Below are experts of layer 6 (counted from 0) of a mixture-of-experts language model. Rows are named router (the router's row for the expert), gate (a neuron's input weights, with its number), up (a neuron's input weights, with its number) and show model dimensions 0-191. Each number is 128 + 32 x the weight over its row's rms, rounded and kept within 0 to 255. Numbers have three digits each.
Before each expert's rows: "mostly gets" lists some tokens that are sent to it at least half of the time; "gets" lists some tokens that make up at least twice as much of what it gets as of all text. This comes from a sample of Wikipedia text that the model never trained on. Tokens count by the router's weight.

# expert 27
mostly gets: " and", " to", " of", " for", " into", " &"
gets: " of", " and", " to", " in", " for", " with"
router:102117112170122106139120142126110132113155151101165159162120095135148084092134136126126192091091119163154066198137121090097116158123127101107110132167162084149098107139114119158173067111158092126047115091094149090099095086152135125126128090136166135083075102168111106095091108156132113185119146121122124118090094101159213143179115155074150148115138182138144156183172124095106107151145130093119140185131172123130102211071104144108173157120145131185151120155098121152143136083051119125121106153112141083083067118124131177105176111160138111132076070163108059197108053170142120140
gate3:106064119116167103155149166159138126166118141152089154098104079161129125127134137139085110073127109094060144100117150107110114114167110064111105127148086224178085115126186098138101127154173128199120150131177101138110084129147118050163106126089108122152064144049171065143126158115097139099146114124157099081107144155132131128106137143122156111141113113125133091112105156093097088170090136149154105134183113135166179089099163142126165197120140033158124195178111148185155159156117123074108116125112135162144099141098150142109133130074180124119162186166086136077123135090146164088
up3:062144091108050148174101134136175163135172069125116155157090094097161149153149152147134125119110130127210136134102108135112129123082183104138112146176141116087117129063189106114106106132097124100113160153101151121143089104114122149122182114090171172116132102124109130112139142123127113151188162127162115124113152159164124095094146125106143072074166130022213122136079146087138218129150167144172090151079090187148136139140088094102107120172112185100146120140129081113120182148132162134070116086137090088142160104067084131123155143141138123121050181125126108084152144154137105168
gate4:081156077120113091133166104135099178113069105151147158106129111150142122115139180100166092098134140140086119123121103101086139123031132153118167082092109122127107211165166140183123128153115162096135123124137080138101202152114159085150123099220164108093167111110119144079164099117079188102098132085153116074145127164152107105182087084110171086178109142110210141099165130159125122221094150137087155138114143142098113133119154078129160106107131126138110108087174096074149061146132168168142124126208099104118140096122118139134130172113168098108161085116156139122100149100163116120
up4:199083211146145106132132097081096129072156105078148120109175139144100130161097154103105091156102094108146211117077145163123103149158117118122135144156160103178110072104080097141158101160131134199119138197139143108142049129089117167090087166083165225117178137091096100151131160100151143142107088119108109128115134106121144126121146122137154117197134134128137173124124182161139164185181173134118133104134109140107104160154142133119149142152117076113166073126156124081079153141114085093115138130168212137136080163155086152118105145080106192163130175189152115140170105134131132136
gate5:131103176100121084162090150105183094124123170159161107119145115088065156151105080114164064124095123065122135108086148133139125090099148124076114138121077119096152167116125152183138135118137138107173185156166150120125160151120111082091102132151113102156148085097030115157131113193062122089126126143108177178077073134126104129144160098151095103164132103081155052113175102118161068150132136144105082120145045143120083137144173071160106120074134089100177147161128166142087161185109140122129146165115154084139126140093181088113117158091095157079115144123108120089144178119092136080
up5:143195115134184145137157086127083140133142113119079155112120170129194112161154113114119155082115134133095080103188086107111170079177112155195156196147176118117101101191122137048125131130134128146123108116147078163146137158112129183113091151116110122132097125128197153151169160133116128117123068112144127061173154121139130116113080118154118171133119142178088145102125174076129136074165120151145139148144148091134159112082089120171180112202156100118131140058145124066200076076188133126099101135139122197089143108127131150163106072152138099163124111133175163144089101092179161140
gate6:150115088125133084143098065153116177133117042121122134143126104122166123135194166114152155144124134124059106161111157079136143078090156122119165106109103102140100120138074170168129131160134123150121131112129149152169109131087130141175133149135088138103156126148152111189117154083111123099155116158131162107134099071123113128216078114120178156147112155088123099067151125143111178195136123048076185127194102069117135115124169083135161152204093168106072108084130075135084154138138142061145171162129113140109135098194170168139118100159127161173159095099088157171102192121116134137
up6:144094155120107112090117135129181104162148164082155088204131101089126075122134061175124150172107198112156080152161143137105143102088038121108129161101137120145203142156149108120105116113110166104134175161149100101126115077125111169058141114038139106117202141079155152092147129108113104132135125120131195149128150140143145109152153150074137103161192105146170122124097147121103140108098121188101137117081162187111121143129143067158123155117133180155191141063141097156141119150104111177132124144070158108161191124072144102091167156157157157098165103146146101167187132120165136134
gate7:158143119123108071131122109090143146139097141106156056093124172125165105111078085154121093146180170128175156100085099129120063153159096108114104153078123135114111149127140125067144117146173094068150157208136135151143080172088095114118119184119123161132171178105124134097118138066104117072152135154161159142074115112099114149059180135188116130161137114091035177153086104052179098113114155094102116140183160195150109130114153125167130134120140141146102181184128164154085120105182079191127163161125124070110138125153170116153138139135148078082107144110172090122119140131139122147
up7:152181122112131080114137131121134158107074135075134046094142201108167132115103099116148094161150133112144159099090115099122135067124049142133135163099169121143092105115134174121150139083088168042117201171131120120148126165102153161115131154144136093176206151073151136123143164122094102141127105115154191098054109136138108175117136173199115116134135153126107132097080095074184094078138134102106121143159126152180147137150108128119129132165128089086111195087089138160120156123155069195091147134125097092092205155176123130096115149129139132096125154186181127130164126118135081112

# expert 24
mostly gets: "s.", ").", " ==", "es.", ".", "a."
gets: ".", "s.", "\n", "es.", ").", "a."
router:118123163135108105167151151056122162107160163096135162160138091099093113126081089073100127188140112127111156105128125140094080139177165111125128145086094147156152080122064160135181100105090150156138173177196116110085129119135125128147176110093175120072169124086162065122126137122155124175115157137103119112061147154123183179139093072099119185170113092168135147162145120099117128096170117102146116059136130150140067094079131128166150175141136106127102154190135108157168091140160177192118159128131119170089074148142095059161189089165131131093098146055182115116145123159111112131
gate2:075179075183167133146095082136159061081123108103143120098137159106142173126148113180158128132085214116153131147124191181144125161099170103099114074126123112078123133060101130102157091129133212108149176083122129130105130140095152168063132131085113139133078148122126132150085149141122126122150110125077108159136104104092129059136097150125152055143090103095094077147156136129088072152144110138108188136120088168158129100117152112114133092177140169156209075189183125106159092141112129126111163105148120113099146081097154121137128101099139178081159108195107096140183155166113141126
up2:089133118135181119142140160079125199098171130118094093134175131130133121115139124088139131099071144142118135169096206089181105121118155151088149093109157138147133114094127107066126144127101163087122187154131123110091125128105153131018128200102086159133128153149131112096088103105177117153135178100139172205154107105060121097104158125115132166083196143123112131172121145142139098126160179093194121083134078179115145103102114083060100135149117147081116122091153104136139080136142112148159150108168091042088120167144146114124147125103109214104075094167139117097156139117145127085
gate3:170094057104105162163121127155110090195076132155117109135127114156081116125136118176093157146103127137122105137123110134086175142126086147179106128108175135130112103147102117138129161194123123117160134148084145154124243099109142148121122140163118074145148189101149135155122120093175165060124151088119126113139070116104141132177088108138107172111130092132114125154145119108067186144129161131095061093094049163106120138222161073053118111208166101121142068112159121098085154078153162163135137105157139137095141042107125131153113124108098188123167101114150155116134120133137155138
up3:070175110156184124157157118099079121137187138141106166105064073101178132129111090049084129078163085122076145113109164109105118132118105155150147165184130146108135128119155139078081112152136084127160098123142137126129131114120159158142139156072130165105175115061135152130110091184136087107112111190104172102180160133161131090115139134088096136136106126169142118186116058164186105150100117145141151200139090129178150076072147196153188140104105117117118129163101123057078161160087111122149107070103095074123124125123091173108093130119174122162145201126147128145138112123089097122
gate4:151171161157172096077138104088129162160106164083077104147124095137089134119095070107181115127113136187081120148096093081154178106164211106107138153065107139149119116102084130178130103147155132106155111186156163186164188136157162136134145097102124127134118092105152096155094170145138130166134139148182226149058086142102124109117147085110143141017158118136168130100142110110110131131125121115135143123130091126150058090118136088119124122088171134120072148122184197143176137098148155139130158177124159126095084148138159148137118148055138108118102165146143088172139142088139068118
up4:117118130144132164116133119129141154083104061107137162111148139115123162130117119140158126119103108100148125079158139099156151099113071198104091133094154135090144139147166131150153120142102151119133133126150178175142094159135109198164089108094150077111120135153128149142121060140077148085169131137173069100174145145139155090118174115123126128117150135107189092094096173091147143113167175058115175112130135146049113135116131124095095133143146119118141161110170168167046153098127141172051077168178106099067098109114167090153150164102126233103060132109144152050070099112169126091
gate5:125119127124119209143071158135128137128086126153097096134126114133057194142072065064138088096091157158118143125156115115106100125149076148136124147067167130149100104114144096154112060168117163091089158124108110116108127157110125115172113156095145181143152169167121153109160139097167136102163182138086107145120110106085112137111080164090132102130113072116142214152189072154113144170163158167170113155095083143144123142088140102142158106145136117115102179109114068102083181147107101164087122166140084078165198126134114149141127135049063189126147116153129136081158179148147101174
up5:094122083043107141141151086150113066148110163106131129134090068085147146186113140128163095129112104157147177141147102171125140138110119137123070117153138089098130103101189125104124170119168087136163150159146149121142097135118105117101179119060117111134127127201120161145138143147119137164148082160116135150112154115206107147107150133140162115082085075145142125126108106140162046105108159119084151144075124117087124087211135131113132156148083131159099101152139094215092105188111180088134148057156114098114087160088087142072122177045132113182145141139085106117171162177097136099
gate6:145147105052156103117109103178126145162148143159160142094174137092172089141100130117058099123156112069161116114144114123147045128094144111120147140157153105202106148135171141104117165157111163108110117118136168090112064053089083135142158203151159122136176107097177099145124112087144106160192143120128125139065116103100115137084091099142181071152113142121123126177124152103159103150128109094116090195183131162187091089106170195128083163157099129183156091147090109133098120111124193106154170134129127133151107181140189144156089100143185141125165123138099136100146138175184150101
up6:150155096150107123071106110074146102110127068130081093141103126151097116106128142146121167163126173120144164115112069142138132197125152139093124127124145172105135118170116148115096057079048117206137162119142177152090113162098116167125148165117124094128143201113147180178116101141178119149090109100098077117159129135130158162151115089108180174146106104154087161140117097176107136108174145188061123174089054065137147127151107129078074142142104149119141142124119133190128120136140089098116161133124020127139159155072088144106133165148143117144095105067130179123092133114081125182

# expert 16
mostly gets: " which", " have", " been", " then", " would", " where"
gets: " was", " is", " to", " as", " be", " that"
router:082195144119105180129111132098091150131109178117128047135113128153132115102127150133120223096068142166119150150072142099125184112192149107181147230087162139123071098142116108145130136148144086131092098070132102111097116113145128133168147135163096117101069125138103120130087121142129157142127127152131165030121131158146131120188085116188085138124107137105164128122137107057125141053119094134111085160183115137182144110079109139182133094092163154151104135145097195143138132112070161087132108089094097140083144088142137184053152146158163116101161120147127132136087128112151146140
gate2:129084106176156147189114112079185121131186140165186097129129157135132102126156050097128168120087132112128144139097167109118138133133123171112097089152120128134126155101115059164098071123103135137127091112054139083104115114151143128135082155103143113155103112109156080122115131112160137192172112101094112123158100104050151169098163171135090078121123078060094046148159082069113145158108149085099087157137159183115147098122154174150158188116140132152138124138106162157100125132190034121138095163098129109103117096136161122128158084169087081077162130072129058133162122151134130116
up2:193128182125124168122134138152144140192169166113144091137110073064153079070144148197138128064142104090131053174162095106181149171138144099117151176131152179126178121127088152135195162139156126076129138125143165145125065149157108109112127110142140134133126120102106166125170081110083128092116088136107107160126122143147095159190128083172083131191143156044154189120138138158115116191159110158192158108119110112121182164125090147105136057097144136129165132135122148132113143089140133174150151144114107123103170110079166131141075071130129113121139113160099190203078120131117162135
gate3:135128101177160100140152108144073143116127106156165123071135137145119134078147122208113115149150170187122026180148095142083110096131130128138103192142178092102077206197156149090133148105162104126141109095078168102121074199081115116123141115196116092112065094133159125159083173137144122083137142124138127140112132089105142101174092123156115134103116109077123116066101120100133110094168117085128164183137128112118117127076075154125154120119151081147105127101049109152175135120137093130203084172099089147088092136112160108087094147138120103151084132123144097141107154120113074080
up3:169152152129104141044094136152106144136142087127162109093149114147071164139129162143131123130117154104110151144086099154096108140127107125177096153124084133145128167100112157119156105114158153101183106123189113136117100217118121127119111131068108184124129070081112136067099206111080092121136137192124190099044157129122121107167111127124212119125153084144133085121112078124148148068041156117113122108098119164120133160119144098105094121105105105158126136144170103139155130116052137142155153076099122115121056118099096167102147175117161109085158170134115146115130211119067059113
gate4:131138160013108153126122165123170116152123168140113151083120075147102034152164085127148155128106147127146102108127110108101141078144080162129124151193131132158177130131071172048205134151146132159088150132129086111159146109170101155160193143126121135155127178124156149151157137121115101123185154081151139172152101077127139086132094078147105099119094126128121135127148127084124155167170135073086076070141126150062131098173162115137134153210154117144124126108106165129150094063202110139156129132114148133093146115162106107135125105185075154169105057160119107148130148097128149172
up4:157060156133106066106172103124186107132163179108095075114156137155060140099114131097093152180106117112081107121106178155086088146096111172114141152163142115175127115159097080137109142164107138143126145127123187066158149108164158121133144162050166142172085116117167178128159120108144111204124141121133132140113099176118128166078150118129124110050107158132142128112176124103222139140131083083160100097112147128097162072123159160162088128095113157159102139217180127138197099067173158139161169128052132137094099089109146137145122117105165128108117102148119140122156074135091143136
gate5:178138146119102129089159120146159136142155145155108065111103048094103086091121145119162117096162158187165157166156141156139070101156086102111101132136133106139112118123106140139138082131111133105084228091106188150098143131134159159097104148103124123171081105082111182106138118031078128154110151120100043177089137125104129123123147143164155101114121124112100190114159123126112115167128140104110125062129115117122129203121153056122099072079064138085153123117100123129090156047089175150153090143154144130156156063165108156120140077143122095089122112100106118183116121160176168150
up5:139151104084076070127124073175172115108122165113178115141121083164134132138184155123132135124126078159094133112125132152112224146111134122156097147112172124078185107105163106119108173164132155158131124177162094077202110111134123118145067102189125126104143178092122164139147183165071122092087105157136120108083135132163140129156116153123123115145118153178165131100163075125188127145120116168105106134104103082109165113092036097143170120132194166109157079146108119156160155086134140084167143122060193138091163193121126123165168147113113074145153079138111155129133126096135194176
gate6:118173123119124145125104107096093090098174196103102105109137150161110150163106122105076132099131085142134148104096053154142133156138074131091146141109071161128154134119110071137139126166110125109111129143080070165125118098139064115097170148116154136122121103127100008115083174110148154122113125129094155097147110097176131103163130154109123146125147098152076137151138174155103155120123142104104069128140144123068117053119146150118186100098144142111123158184201133114128088141180134143162110082114107123218101099107186124138181114174122088143153146113109072124107192152083224188
up6:154091119069136131179149113126161108160117153121155060153130057129150131128146077180095130143081159116100163098097165185127127157073167112177130095147103104139098133115128109108101136141114178181090144054128161058164104126092129132080106135129243120128120141126152217131107122135162154201141125109140049142124080124123149167115147078113124154119082152122118144095175162126109123125120131154114109076153163119114099157168124123125156194126128107139172156102119093088148086083145126121139076100080172172133138163109101108133110165162108145161084113179165123141219098189147128135